config.toml
n_experts = 80
lr_router = 0.000684
n_head = 8
n_kv_head = 1
norm_eps = 1e-05
attn_scale = 0.125
init = "normal"
init_std_down = 0.00318
beta1 = 0.9
beta2 = 0.95
warmup_steps = 267
decay_shape = "sqrt"
final_lr_fraction = 0.0
Below are experts of layer 11 (counted from 0) of a mixture-of-experts language model. Rows are named router (the router's row for the expert), down (a neuron's output weights, with its number) and show model dimensions 128-255. Each number is 500 + 50 x the weight over its row's rms, rounded and kept within 0 to 999. Numbers have three digits each.
After each expert's rows: a language model's description of what the expert responds to. This comes from a sample of Wikipedia text that the model never trained on.

# expert 51
router:537391471468556529515499567508431450498556466543494516487530497541457462540542470443462431553488473513517419503534502592519508469575468564521563485527465509549520477515458546515517454492616493504565414477489470533465486468532611488504550456586473420539581520529550420458571581532487447447506501490505469499542470462536525567492478537544520582459448451500550556469545524556515487459569
down0:438458459448503519470455485468537620421465420557517438500518496410549556582397482530517544499484549496506555516477493557502539464511449509504496536571562551444530487527505462451550505458444488463511548413505486614504479524533542455379526445401526469557476606587538446506512497452575488596507500512470504476492485565490525562421421445519514454529528550484400470425545449467550421462511
down1:489459469468530520532450503431561481534592468505447506500453464584501469413452501537476488572506501518533531603552505553581460530471448593588499503490376445521523565477485517499516610484491345516577462444459455515459523483469429471605554408504495515489564589429446598448589407469543503426567542496536526445450511504527380442593476518391510531535521547525493460570500508524541608504539
down2:583477459581422491514419529526571487558508575516554483548513488533564469547543566485531513488465467475489431563573487336544475472475572531465460513575499465505421522452577399469498423452481506534495582578529600578555494539496494470514452481493479562460508551540471486447492534443428500508458447517542525476559478594394482491491490551545493527467480605437466497423548418502496379484469
down3:543361468528460414502401430544502499589467533480468508412446505509521472555505486533562559499507454407512481548560463510451414502536476437459482586500485476457497526584506410501392528461536454458461526499436487503561497465513507548561541490587516489545525390525477451460506460437489464609514574529561385588534506524446431449599556411536493462516447464509451532474587498489548478460483
down4:510491509505492519390430422441512514484497553543499461585520528534465641584505521496628460558490501552438487509470507454421441552499509490496511575595421478476473564581372407477431518583472454469467358510475512514460530505522450509445519512514451628449412460472520467579547457515518450429490469433589532504494471495549492441559466529632552489517532548534550540459480490456580618486540
down5:527439424519600521410518489523487432581439571466388546466511471496527519588525504488375503503534480494472595618545504450395530519465595526535431507460615482448505467565512526463466498469491466423459580507579542542464459500450495494480435494542573430504517451549498460564497502441457516520475520444469543553492451506473495469514473477578486591391544470483533446513527497474458496478518
down6:527495550502446469578496477509486531537534534467559565475540500439508489447488560542474447551542461449411498580522523495509640576505474486479458443496509511539516507515480495402489499417524521456605469536530566526523601485493471544542475525480465551480546499452463586380530475464507516515485541543453512533475545514503651544540513487527484471548555511643484523487458494486555479317591
What it handles: Capital letters and inner word pieces of non-English place and personal names, such as j in Trondhjem, qu in Yangquan, and Kh.

# expert 55
router:535457565485501506561488491448484453493587487533494460498505473436559541581589506471538481581472612469492449507565576547560418491601466533484580499449505508605538453571462538520562471515554459466558539431460474591535446587558553437486506441591473497473489570488542475511552527488473462487490537569517498447571446425539546524472508516552537505445455446462537604562583596556474490504515
down0:582472558530540535475527484412456495544558471478629467437421404537489544563467388464535531493511427448479449515495454463553484459456475493530432458488451501505398483606526472508529556432497520473487548429501467561529470536460415458442577479523453488556461589584518444467469532602460451518549555543486461461579508514468481476516461492576515489480541466498516463534569581483505485509396
down1:509400452558560410508592522546524481506466491444544488491429564503507460455521518456497546544524454472545483457493459474470578501496431419559379507419469458460523519517525496515514508482490577519501437563472395507454612462513485449420430446495400436421572527469623365446502497529474561475659523511493515466484458501512551491552513492530547538526448515593639553515447495536476509526530
down2:542504467534467488568434441458503433477557486541417508511614471485538467568518444415382474482498493496483509540507448599469444547548448479470546484512553489510509501493504427481493575558451442389558490496561378470569561541514470440421426437486454483498472494516535463484556521402381500529546539432562479478470462466539574516488551421552628496458417399548421504482547444477472432515513
down3:550569503457537456583450566529595459505537500438489554466433504426539546522513477485527469513544439523517460452531500454515452439540537487383420376433546495534487451467472585435500415360521494515470424489476499570419526484591583466586508549509503541535543594456459387484538539459487507535572470446403560375504481496505566538439443490523433473569480481390474551548435615555480431508560
down4:478399608457538533419539477474520527499518478477502381594587460516507546501521554481450486484505521446413540554536505565489460586571443491505492432419541496550540457522544463508574355553513420516578530451511498503436430572522516511502540547464573514505592489499479407501552504503480637503340577471563564607500496489570506530458480497581521443513517525494521535510483485491515531413410
down5:478455567572468523491450450513522573535474480559515472563536466437456543535438566539554633431506531491519522483565505508460454548474509548553539480566470501512646501482531497538502448672457445471548573542460579468392416506524533570475477520500442523510484462594454540532517492525506492596414580546521432485472564476498437538503477535530568470501396408484519462511516469492421513474447
down6:568519468450504539445431396532482472497494493542511449604503386457535553499497397460444423590505529472562394483485473515394631553503453540459566468542519539466562402424537591550477416579525417509519560522448496521486469469420454469561482456529558567522464498564441592467389547538460487471466474527425566492509464537440496496463471455478462490583420433497380465494482578415451486475463
What it handles: List dashes, line breaks, "The" and field labels in film, TV and album credits and award tables, e.g. Genre:, Label:, Best.

# expert 23
router:516501467426528583560411432475494440492585516569502478505616488499513556498537491432536506512515469430559487526514490582528451494565461517466453531560505508572504427633436516492538374490456504479516405479446420543518489516523594429509482478599505450542525587501518496496520526437495551468493506514478482468511359439462507542509495515529486499400491463475560530565574524462445496519556
down0:417540562525454461550492421535517510551557576568493558530420437547533495543621593452537506511560463541516542451509444511533589480565540495505477485516404533440410506436401555579469527512430460514445515551479566568499465430467480419501429512541580549463569504419497460528451454517589525563536502475544440528442441510463433586497498501500478424484481506509585522457437453502431468440451
down1:376502536496573459552409561480499528566485571455454482550508525472568577565451449520443521470503530499448491517513460540540452422583588544492559626480492493452507437451540506535578460496528456518441516521529517547529549430489551700622513475419493502523499551480481387545548434462478460444521516529488599484500535510524518369484507560356464462511499470436493462475561525459469530492522
down2:501427431572491421447554510478525486480454543554541489557419490528679432484419495443454458518504444555453407454515547435536496515514501403392472513434563556432497469514563438397519457489466501471556484483479529561532568516595478563446501468483467458536493446496553456452503559496512516511533455425466540534486477511461508499512521541566460491480483502452472520555431527491516572528511
down3:416577555422434471578561456590496549437560319467486420569471483551406488453528555575538620512457521493490498460549524480560482506512448472527504498498395499542530487582531430566507437524605459539469588472504457488567598543578547487484514541532506563499495492453574454595490424535498495593573529402535482615531449525474632548407522476486523485483482507576495515536442467469539492424537
down4:543627540542501467436492476541469493431636470544642477505471529521553571413549488561474515451463520544468516534505497565533472474453561444529425485510549488470522521581554589497498493498437543480527524478494488487532539387385514567507485513356545543483508541588511525511475493528510494552475463494456491474492496452520482495393515530425495482435543582404589483504474543454409508552510
down5:499516464442472524561496505553473533437539483514505559525494402539547521531473486425468461493457542430441541538522451481528553485497534455474451565499497442492501557387501539549493561511474481511441394511496531518522526528466546525531548425617516338516524442540599346511491537392482456514511530507638561508464439567500596513517593534540491545442553523536516486490441542503535445496533
down6:573458486473491549534534567561479543528442527550475503498485485411437496501496488526415507498541509486593479531476449530562407570479503452535605473419514503563507519536476493441592533407479511480485503549507531466467470472482531441451516434535354439505430469511572510519596522473500531478343517547419489494493526559524484474454474515392421587537608539432493478561522507594476537570511
What it handles: Pipes, colons and semicolons in tables, infobox fields and URLs, such as http:, GHS08:, and stats headers like Att;.

# expert 28
router:512457569492550525565493541469467445511535458518441458499551467500562522553558530497519511528537444450472471517531517549490478446566431519455497505494472491507546415557420539460531392527510470402515476487473450499479479608569539404522518457547479465531504511501546522498529514467484513473508465534516523474511447541542549582536482525538464556434480423456553548585566567488434443467596
down0:443523491513499550526429547535420458509555508413492543458455506480495509604436513465500527522472459526511557536494517522519574591498600465474510490555525548518472529417482534509498446507414522437534524511478530540580486464354505446549501536364483468371498541440519566469391508540496538494457484573349497535491529641511488412520558470610502495478514547549480497486440493479497525538457
down1:614502433424538486403438455598547544591506445478503494564450418466419508535431426492441501550483522467442563529642514446581565514442442544450511513529430555497464444539521502412522468489540458440592442520499508522385537458486430414529420472534464521543530519560517497518417508521498552454541496546493495615482464531393448541425518489509480444494529603440503463508388455488582503575474
down2:532446492559529515410520394515466561606469533522542443425490496479596484517440498535530484587534413445566523545489521559568560450476521505589445538477427485385476393494478525467549432423474522494574501491410474539466482438466426454552486505563612419477421445461498498593585460521522489447488534594477581455499450699512519522470503515462545553584525499509469544423471494395441462536563
down3:567537559446501455537529479564560551499461508506532582476488495474476488540518440453474434484505494577497545567498504521529564442466529515453564467488541436527441558496527491473395533408506573431500569432416514491495472475474518553475474556339517508536553466559458552435621489576511440444432474571510527489525418680503408468454540456463391546479477434401511526476492473476544514464399
down4:502458504467458533499514493497497501496564491495507496583546525484560526386494523578438529526485505431478552554511506574474635554554489463504527538571514539490440478636520457503588491479420469526404539488546492452487503512460519490487485497497470489476522592565431520566458489492463489477527587555490427476499482605529513449519496557471483480477487518435515524446541581498502514468575
down5:523533498465536507533524541434532428540459487525460489535451526501437529541528537462451459488480411508489544560518494499521649476581535521517582502528522563543572521443550491502461507493507458491485525458448557522512473485508470526403461470485557549562455460503535635516393546460503493513509470611452492479523562662537525531539484439399472426524522482517516505495437532529559447525460
down6:453484483531461454454539543485446447570487454502552475532519505464474541600480439478433417424503497472450494441600537523495423484444565534609508568565422507504539516606453519474424592566465494475528559507456574519438508534477444501496415547513592559515522537514507358517542466525390534548501533407422404555452505462458448458557531555473610531492539529466471461461578508512547524523511
What it handles: Table bars, list dashes and first names in sports squad tables and lists, such as Davide, Joe, John; also v. in court case names.

# expert 37
router:518508573421509565551510481514495473467526506560443444501523484482514531494511483426532455489549489445486511537568497561491441475563482501493448556532462506589497478552441526435542376499519473446532489469467437576489453555572529472558521416547489428522509539515563508538516494500527505455517469518562491471502475517531573575520509539551543515353473465465539546553538540542460483475572
down0:477499507520486508494443490612569530609417537430541502564587392487594568516538511606510409562419481488522506516510502508525556481501470489501526476471482658593465641454567533517512483501483615484580506497594534519450528494431476537503483472445561501502486546460511557491434427558503485440440504550563458509510422495593542512522548451481550510470566464453486492484494412445448479456447
down1:529425374458484497484554463552454468416477513559527484513428513494495527506461495535447550476491450560571486580559484467523331542531475545463560532494535458553615543537476523393522434502548473432543440502459445431464470483359514490457502539569524549576489562459515420489640488453466544503491471484545457479489480413534450518429457474514536498478501517490493471559495487511523470620400
down2:447431443512481390555480590561515505505476548472567562468507500503548534394455515606448486447566476429459410535517511522424464586454548524480549532463542429479463575558548527464497392539448458526463404524519526536475526537513619465441536455532484474517447502522478400448625549459560534469556577527526385464537576554438505471534542485514508512532491487498467506494502513528417518522502
down3:608509471457537521486408529544522491599526506547556478482444490522464443489472500463505414571600501546590496467560558488549288462485512570558505429507568459468526466470508576456497559511446529449470497457447535527564488488529490515465481487457487447569434523444505518497741513568514525498446559455452498514503528455433512461509526460512442517543434443471506517549488496464553496573462
down4:442430464459446418565484420470511512500544524530469470502409562497504487550496517473465504493489409493494594513486462437452313449529521561477537423470490502481490488538485500472455505525518506477472497512474559515533506475576507546480509482422477599554550443464536335517616504543596496562566517461542440513467481506524509474561547464468398502507495499535481531489444440556439529505451
down5:494522521500435465529436488654494481480478521479437526549505542503466539500410453500493516529472483472536502549504478563646594473475533472499515521476476495464414463543435523414463442453465496561493454489533550425437476576642480500545489479544590535552575470512479507516369574591521490431410496469482451421439496491424427501591522473471496460542529576519511525443491474614484473410539
down6:488455472593450490477414538606513500488490548513544435491507475430476444488512472514465412500505546476587489444536517589484433413538472517536450486481528492452472502499571508535526508457491505459550447468516516512447463500459502480454515448528516420549469575472551522496441472434523443501538450468467442569520528476368485384528468446512510550510469517456505439514471447529481480437532
What it handles: Pipe separators in sports results tables and "at" before venues or events, e.g. 3-1 victory at home, at NXT.

# expert 41
router:531479541483464514496485461460507531507516494595474482525499461479537570558529530413490547548492634493463489550531527585514394535620520542457582455494549524551504484586444565499525402556500517501550511451527489574558459590542549480492546475544433501519503547542527422505524493414429488451555501529509515467521472442580542536466554551457599519415475448487528573555527560535492481478524
down0:520469439581549514501578443480542421509416445537460510436478552491514464436549529500438481490519482525606507528553484511444487470578572517426488501507599547466513444513517462496440451526472500554480497422507441487422504443476417441533404478484583534452506459538410558492593620596541486519441520442508496581503492564521474479447483437437490462523517585527539564465477549480422472561503
down1:500401478430436507556537435513556490512550539409501481518542387457462514542459447455510423522576551482520428471534478479568567560514510459456471466480482491518408478493494423440557562436614562473474547478502511649488487498552471523472425510517540492464486424542533479525444535511511465592478437488469561545482555461425459443483436535557412459394487441489440531519542508536547451600410
down2:540621451507481438596497491494504496434555517544568479513517428499446426495498504443508579501571462451564442522505482530511520451498574519571501434442587513576473511529479474510447469433557577551508452449436541454391408488525444538540569418577478456555655470489496482455531499451456462416455475550420486492541467546477575446570484510503543463515557466567527539517461452440552518442524
down3:556423542419537434525439469429477521483460417451404455532497573443406391445437517498487562440556422441466441422534493539453555493526530475619497497544521591437477527495491495579472516470550484453541557468486458555496474505540436492525494508475602526486427512479565543487474543541541466478540565560515513433568581481485416512437536498522478466568562509589506491536633568446523490533479
down4:478444477517548439471501426528530470532504605521488393441549612430477457482601450505440507455499458492580569580440461511483387545473522505520532561500446481476522485634491482493435586537503430412523454517471543405507488501524585538472493502525525520519503471542439554482597465589514488501568426486489460433522506529497507575495541521564454498480478474481465491513405560541562509665426
down5:525489446359491547514472425542475465542664435473496448530485589500560515375499516478437526516531538520418495508488547495550504415486560454499518562623528525404443475517514563510469453598464502535521465476451475536459449562528469570426494487483427495503527446511435463530520450540554511478533461455473545474490572466549474428587510545553494432549431555468516515576491583457585483373425
down6:581534446570511565496497534507527479520520425491430488549592414417471527516534583469564542417457502547527494522460494521450486481543464486572532445387384525511494443489556444500506460527532475465519475471539572567576483468411417504540470484522589498528543454491457488456542502503526552459474506474579671503509543473535456558454502430528431502522483509539575510520497470426495568481474
What it handles: Articles the, The, a at phrase start, field labels like Family:, Genre:, and year designations in asteroid tables.

# expert 59
router:505498524447489551507468534420449460488542518513418483442575552464542490517523524417512457572476618460442441538543524560454486490551496525479488492455504524568550474567463516437560396553501497459516456482420523562475468583538576467476525435569454473524544531513534473477680502486460487478509528467537444501555432349484524489499525505575559501369453458488527585543595544570492482485598
down0:538555541600546491571554406466505501462471514500493514467573472511434500525555613599516533496475448579482508455545447463472567513432564454541433426456496448561632513515481463413446613519472495480554570506476519514472488518547530475541530408503527507430597404469548468521608488508456578556530451546399512510542462540472434484505471445511490422579509533592542508449449432502520528471502
down1:456516478491516511463441547452540521547438493547474542491504509565584468497493505526554472503540527427469425541607517587535542536478544541503534594609507541598435581525571508461631565480459434565595496463555528493496546450520527544502502579545471530542526571522538471500420488440510489511513379474535534491469493476523523536471493558579521442473529457488544488456534439500462403564527
down2:552579451494555392505563468464433434517452455518607443457531486571453554533454557482416525567605509443507523435541484445487536532436487486484573495581480510474518448486553517478556520588498564549499415384428502514519518511528555536531424491477453447464492458538424504590511503467514471509464455582498546427415529513427467480529526484589582499532571388452498491467545495516493531451600
down3:511523509615487511508505439396481581477449475564517529504502490535589467511525557490590512528460489454480515412496533484530544531484592442490553504484467501484569509514532424563545589599486570601504465498361461452516506484554585501521509526464500505526516513483459543425559506508543422480537511551480526497533521551444458461518477538551482591444510501497466499413506567489565512501513
down4:466437502424491466582510491569523453555418483548482427522587505558507438426529483602550414478427534472545474495504507553521426458444531515393443557533490423470559549476472502524615495486472595548539496501434508526500443519475455469499479521509455520486561591470497484525442463632489401510475492563521540534463610583499483586481476550445471508414531507475490526447494525458524529583447
down5:509469537536390496496487561454482515517492531524526484519571583539480597543450576404414519504493455584485505456498500582428463522478532443549482438500550450545513498580474472424509597506466513455447488505536391465479429502489528480517531537378548495559439369415422482462503506548493479561545475451487429509423476556454521536521527411395499509477502492488543458564443505514452466463458
down6:512551475529478539528429563494450498463564512509502458570579600478587563554534449448432541437556502497541526543388576468502470439490508435455508582511535589546474497480408549488455570588438428481462481364525536436523508547504464458516490469490459523526572487563489493455533501516384555463559433564454496568483442486550526533389483539540521468612395500523498511635485473464538469552501
What it handles: Nouns naming institutions or venues after a name, like University, School, Center, Stadium, Museum, plus located, based, built.

# expert 56
router:513446507456534576521465536464428477467522489500511512460557495517510547526513441387540433573530521477503450502510504581524522494567439618431604482494488503566523509502460446500521445544519442490534459480436458501557441535561571439508489456592468404578556508531520454451625565439478486468566522537526479516596423377483505555452510528553552519448447455462523510533591590548500496490582
down0:508517427472505442509524503571535486505501476469492505431520532557512435547506517468528489434464444536467451455394519566519552513423525453465511537516595467490471482483549529574597584552474512467431503479465443576492517507464437514526523500596530495494482486539483487553561485584512477554459465562595541566533431428490550500491499506426553522548542484541514488497462386471445584492492
down1:456509525450556427414532536494460413498501469484506485478511503457377470559500514516561484469528512550540580517547467509459656500423536487510480474549471460496460558486508492404470508497493600494449475541447501531466496503542443515490519463487544473509450529503540607579468480455536539513513471536431476552558601532431549525509527564503555514572549526443420566543422497456482554472477
down2:529442502497524550572543476538540535412409543408455454427503480542476583429541472486557441548511395455541508522511591378497476550494470476526463473520550496515407538496558524468486486495528533514528518637484521521471534493523487533496488569482486620420387582531507524507537540528419561422561471550485540550505506513536439524495538482445500520471447529493479653620606547481573452545483
down3:441500433432525487582509550449452532576483558592570524492469519469485522486499442511507450504548483416371552501494406497513470529511440497548528502505548490437520477531553506474536479573437564516576581423533401482495435502506443566405436487474494490548432435575511444504597488478450488513469516503497492500565417495491502498480431450517479506495392461532441495414468471417614490477499
down4:493428552535492475481556535531555484420505518532553463521439543500537475487537496452470489565463451507514542604467531502443558499468491518530493556483500541561442576446398537545480542371511507577488464430484525397555561513392493448559480426474453548433443439467520487559507440494496559443536448462499435499414440416356510536548594476561566489474570522453569493584543551543495475408455
down5:495428603453448528574495471505527415517446581526515462530431565434545509515648454418498548499536467605444434466543563443594575492459488509580527509601517576463524553592492557475498487554564527501553552525512463530482489515476519571505401488482492618470529513530466554494482527530504509500503574558517464536593509519462434544515477514470430476498489474438478559496623463443451567393457
down6:531570527524499530495539478428506454373454526433445466525534520572463443460463496515449521497488431463495566558471586466457643515484530510468479494411451437545385551464482449519375481490567515525513606444438500560515530596413563497477511423533486514512455500544478506587498434516412520484432502492478461479465533446484469504531508533444514394527522398492446564490502495578585501494516
What it handles: Inner syllables of non-English personal names, mainly Slavic, Turkic and Japanese, often in sports tables, such as Kok-ly-aev, Put-int-seva.

# expert 5
router:489485542511535555537465473433489423434470455522506486489484585455570544469639526448547432524492523499517453529524520544504378470503504509512587484568483535554541439528470529453548434537500447449478469429468437545490465564494551466506530481575395439533583554507511394455638537453456486515504536467594489458579451327525548578492495522548560582471454488483539559516579523543523489494504
down0:425521532514452528459582518541512526551499455448463527543524544498483454531476549627510634452442553376443500504455577537464410500458472524498595429545501469485511501511524451565502470516554568525499486530462524518520479531446515558527450527546405501498431412531491546462456588637446484530481559471473433417505478571482509472509540531557536454337513545506545487539555504475549478493514
down1:416495500484519402491553510495512518603432476465560554539521551504462544506434488442520483517560487536493452538525441455537543447473563521516487520547506441563517557591512528446501612390502419527486504600412544397505540344619590526558515495538601475422484487468575552566471426436486536515555502557476459456404406498535515504486546499551467432463506435468547458523524541421473570454468
down2:517563516480477514444590522501685493470452414444510478533453463470439561528478442543466462465508544430568497540536516473500456457492408449551573474525427453532498503579466514511490508388467484455413474454489525513490484527473554495494489518569364414430555536526565526568601481594536509532475449499505498457501566572481414531487456447488528524338443483449544428533535557475548475430488
down3:517507553424502548504470536432510446489571380521574446469469410539552583442434498470587540462480469426438517459465508462424460486486524457533504511527421546558517425548483449517390462400481491425487478541454510507463529441540584497521481440536490459598511428481527477452532488542507465506534452550523552566498614487459505502488464485532463505504540478435511577489460537480500495601497
down4:485462467469533470478497468439479480535449510469511562459391544614459479394486562449414431525538400436454481489512561470470521515521513378545504497607537472498518441460445453471494487614498446526569532592572482486569546432565485465480529466440479510487574479520485512504537457528478529459491546493458487490524536434544452500494465470464552461580606573486495470464441502577547489611596
down5:434588479477441472476483544463524487491509585483516400473491564478511570531453553530468428505479553460547561447602496484451486548523379545549510547575492554465536491514547464484603497517494518368525524458454546531566538541442509457485491474459513554597458500447438577435509385399512459586529465570466580534542506552466455455532451380453527572536462473456606539469529539458567525420482
down6:446572489473490471538428524569391453461544619454455497583529378509559537417534539533496459516506487649525509532469526425458430533398545486548458515483578584453557504536554463460520510467438458476464507478476484498470460514508573377484474521445454373523476491575443565548591498558491452475491448491567495463471439474469443553533538602521518511564499467540552477455458448528476468452484
What it handles: First piece of a split word, usually a single consonant like c, p, b, after the or a, as in cedar, curbs, coyotes.

# expert 40
router:570492510473493539546465450499514458488560446561435492477546465487589548511556472427482527533482564424511461500514550507524426525635558525478581434534472527576507414558452572504568433517511474519503550442466482601531461581555536464499537449592412483520567519527495487521547536451418506461540555534525475431526423408500531532472500507532563525434464419473555587514555624585474456528496
down0:469436443477465469613566433534514476533468478530537486447528518552457542500466540517455446466558450496454558600441470519614534483595560539480532561519481436491443523467477502517470515505464481433437404581500622525538515481467534489348542443514450458468559567435578447536534567477505525508512554485523471521489465483487478461569574518478545428501493485513430565526428476511533449540500
down1:402482505499545519476587585413464458488495418472497506535514619516506529476402560387558375397530467501496490491455581478602449468496523352487581513421565458462464466527467443508457471491490525522509495467434495460410457473617496498469500508576447507534610541558548495418535570515604401493509443580505492451522487472525459470497438492484535500506458495457536580502422464539459537568497
down2:523519497469500491497507516512508484552573546506478482474559484435520465586459474495660531521547421554486514484541524526499467560498475431555436517529455466397404489496356415419485402453508405458480507474618532466476526500517573455502548436497539479538516468512498476457476477480538562444546403555448490491404480539464482627537503476416560509536536533574566508583439478401445464430499
down3:452513432491431467493472521453440474519585450597431515436529548420603599496465514430583401514507457519470441458458458640489474532519387497449474561459545548488547462505582452494510595494522533424475553376531565438450523459501450496485424499468455658509526478536499534508535457582503472520477506548457541444411472447462457555562378432475453521636455469506535502443561537496489469540512
down4:498545477581545406480467535458553455439515513471527488451485476581549539496462614553468474488516466480477529452417575496539562506463520500498545494449504400490493410426558542559476541515526526478484468561434402527537485489461575534375477429588455444529510562487529601490536492457384492502469518444506509561452433467472494654522462443553527435409507457536540451506466520468636483491505
down5:421546542531499471552499530512440522436522538521454492503584430512558517541490526520440571467424445550463505578513531453514497544518424432513519487445433521507508494385460588530459477559497406527458530559401516594499462514542538569528504580512408353575507445373499495553343490604526467513528458499509531513505430535546532512570617486395449481448552504489521471479473510603518544447484
down6:562582429506420519621544562462433501474616455580539515446503549382501471463493487373532423457558558455531474490531454551498368513425481545485460551412491449561528481560473459422518505445533487413464522486530505545567522515435516475510513556509525436462479444543535549528460514516419556527435515497515465516570490573466521403536494482554493567473409544526449463516498387451461433520468
What it handles: The words the, The and a, plus infobox field labels like Family:, Genre:, Type:, and pieces inside chemical InChI keys and SMILES codes.

# expert 2
router:493420529458542514536483511454478470458520454497495449478501525477545501538555500474582432551492488474533453484494583576512389495474507485490554538586500588621537469535528550481545407567477472455535482466484457513510450547451537460538523460589402443511524555528509351491614514427497562554529525462557433478578447340558524555513534561559546590464447444457566567516549486536486484539600
down0:514451556419539502461471538605490534530522461541512559388476564511558524520503518541513444491430474536478467605454426447449435528492459471471521529428427454578482426608470443448569532493491442626528529537500486496451532595505530483515479486498512528510601538534421501560361459469516483580457481501448575503443406507458445477452520417536527526510528506536405507570489554437528455423498
down1:491582472556542593554480427487506557490515510385406526555479559471513462515520500452469539556480509508527533468529550456459464548487463525602499412461426502438588474452451437508445531529441446435519468517531510489431498497452513505499557489528497387419516502589412506505530538468449494526393459464465496651528528563608523496461477430496589501567537515469569458503477507562575545526533
down2:447504487542464494532505520488548555438540563545486462608534482483453500616499504500516519467428540528518464443422454561486368479525451483495483527539481606511418445489485442533529450558536548517512455468444462492427472491536530559572561544496478428465633505440488584455551441510443588501482553489467449641487552495511492450569563528522567481519407502471480527492504476569550415507506
down3:520572435573552560493478480463551485509483560546534582458544497532530541543400594511488428448512554558461527494521520473485511470449473450510510449471523521532520506486529400424574477531478634519466492439505552532503533491444355563545516524488478542453545523473443475522510550462474511509550497501445526502546534415509491525477542581504464512477599485495495531443469568557530495463508
down4:586482475503452536536509560508545529548458466448457475448479522423470507589419488464446409496489568488475492497605436465526484441435410493483530511535546429506535510487569446443495405506430546438544504465494552595480465444523526392421482486483526509434477536492424566413501439486520544540462420466528514499408502518526583575518469541467517485412593434525387393566475429550498496572551
down5:439451480520510564476530527527441443621516559508468515516484553512437501526381519536546568533420470582380559501486485457434545615504603553497455480555449504531424502519381487493484469573478400515572493516463466523448506520454484466529507516532466516584562456545484449508401550516509536448533553493486491496494520430438506541462532537475577479491482559427460495458509421463494479528558
down6:527464488483613474592474566515524364533530490539553525473505461531468523454445498541490469463375489503465540526490560538457454475372503459437495518545507378519488495504462565526568474529612559545532499466437479474430556469444520594518501466586444635476544545490502548533450574522537499455529495444436452453574469524436490501467445445503481440521519535523488541482443535495511534502474
What it handles: Opening consonant pieces of multi-piece words, often c, b, p, pl, st, rec, dec, as in misd-em-eanor, c-rocodile, unc-orrelated.

# expert 13
router:510420546487497536567452518433433479456566476511462458500567551496506462476558499488505493579520567434518468509574545572538532446522445560453536518462505589572556429596497477442555411514513475416488479497481438526506472606501531440500519505539440474510513547550527423519640562413484489484513507555540498469615444405555528546486511503537551552433477491452563556505576570564514498505562
down0:598552474526555479497555491492461490508535517505480450407512525566539443468536484572458577445394570483447450456516415576499485577455542387600511587429479533514472507504469450512471521473527438554398488460535539534528442473588455585611504546464574450502487514375485475503477559532503521417528543524479558516501564579496479510572482485406532385530496477531562477481480503477538530526543
down1:523484563419493476467540525536403482449467563510454509493471467472518475543488498504493563435395523525442458489547464458425577615424440506512492472495532471457437550432442457535582492626471556523506504480536525624498579550465478523531427435540486398520441554472494524450533487502524504493512527476499545546471539575579501561562530491501556493483578407420453407590461526530455406494529
down2:553410526515448453531451620454511471369598469573489483564575478512485585433550460507450498529451502401408529501489524523526534471569504497494514561441497434529480559578443532540449463582571453530533513570551518508490494485485557528463457497527491463437525469512593492576491539396450457405444426452449510499521535505544586533477482500527521446532367456502506479574490498455488457476498
down3:424560493478537601520478493498527439454424531566502554491572499529513483566470479494505503524509403432572531559459483464568489495581563532479494554570485508394477518421493518535437497535511447477582485555394453512478466548477443541559533448453558537550612518495570542541418577554577424425545559515449459525425533502450507562543490540527512573428533458555502588625522512552526413511469
down4:477519460550489561505530527476551584556506474501444518563517477406598554500537530491515482440532460419571445542458524550495467482516530504482529567496444499543497456495517549467441591477481511466555424480462481481538493546519516417494483533518537528547506400495451496560606494449441449466483477549380519518488451403595490522476439542515531484439460508600538498470518459555400485509472
down5:523507482503492533515499487477513460584597534505510525573467471534388443496546489455507532488467504507435453524515536532420519469456582548338529513545491481519527504525480495477482486467458443451531509576583504532472465529483460652500529481401518499541420485482407418528573503467587535505449558467430483538497530470441464531509483576426503520417506557500549428335481454512527490442610
down6:503506534524417499516412486546484462485438553467553575581510487538504484449443539431438532509489566459534526454395506541507492502424510468480460488515442603448458541517502495517468469375452575480450438493469485423452488447531482582518551497472464497447501489499530488436499463491598452425537538472420517423548513506441460579463462536445482502443465462512496577475501596410563490417544
What it handles: Nationality, political, military and civil-service adjectives and articles before role nouns in biographies, e.g. Jordanian politician, Civil Service, military service.

# expert 52
router:525394563410570572532481552454428435434531460549505512483573525476523513537487470390525401500536498479474449513539505564493475442547469608450605495556459456583537498512452477517526435543527446506529416446437422503515430544524568466522571409561472454563563491502530441474587585420487465521532550550516506556591452418477471565490518553534554539480495557461516545524571551524517422478591
down0:594475485355451493463497472515544545476509442567501391506509599453534443548516566513502455531417450573538462505439471467525591523555548582463520532476497600513514561560547472505511500507535522393509394460537514446431472572442410467510528438451392451458539454503439527480535454490542609425489515429485524487456542577539604475529553543473505595501538443480523385475565613473491538483543
down1:551430501452544574472519453495504594540611472429527464418446529532537514497537451514479538521544567507376492482513548492472503533493464529450534513460637478428595443526531522538410455481513452461511425502467510441600495450419555471574483495586472556550523458423505470474476530494457560511582529435520509472548457480582568485542515505492569405500547399583448454519557528489504413552562
down2:460594535577535447513547517501535439470556543461520484535501550539533515540481435523476494494517513406458558524605563550542423525479521516517445412452436561525401530473460609522453553536563627500490577489460418528419548446475437503521522448486444582503520526441511520580490448497507529519505509510421491453522578512562542530442493498491527483614353416553517508502471462440561443445590
down3:587594410512538553528559448550514430489485477521439467467548427459499498507535422451582519537518404480486492455465446422542447497571484595529505561506509521505439507459543496497466533540544565496398504467385448419535494485456490426479584453499466514456493454459506478500438463495534547444534491447407474564638478483492389545531525587478454535555420522462503424424587473522567464575435
down4:515509504402467581448488554493413584467559565622502530503475512533516593507472472497580490512436541511542477471516477490568534546643492566529529565501486430555462460454464453487530429462478514420534481566514516359593513470507407542591480512409443473540500486468439543471471584478486467467386451488473445550511467529405451537538576450507433393487598543512620506407413517504466556469535
down5:492515438513504554514454420579578530546462548556476540518540482456530476451506486508496497488525539467544525497467438464447518415530449561450470481499520499496528628525499413533544564480474489578508556477382573616491585476479547466500519447466440485388491511488515554492471514490543478466461530527508535451531601619474433443478625444588508545491572510487505529514405360536587420505510
down6:440456440547425525633437516467438488478569384596473544489486468469459439421497438528518479466502467547450565469430525606549577467483519555554464450526522516530434526421485499572438486530422516453513410527472435549609435461523492562455476480454404567494559557466557465529466507458449387469618553479517498543485566439454481576486446539391458419427575521447474520496455504504469571435535
What it handles: Middle syllables of non-English personal and place names, often with accented letters, such as ž, ă, iz, ir, ro.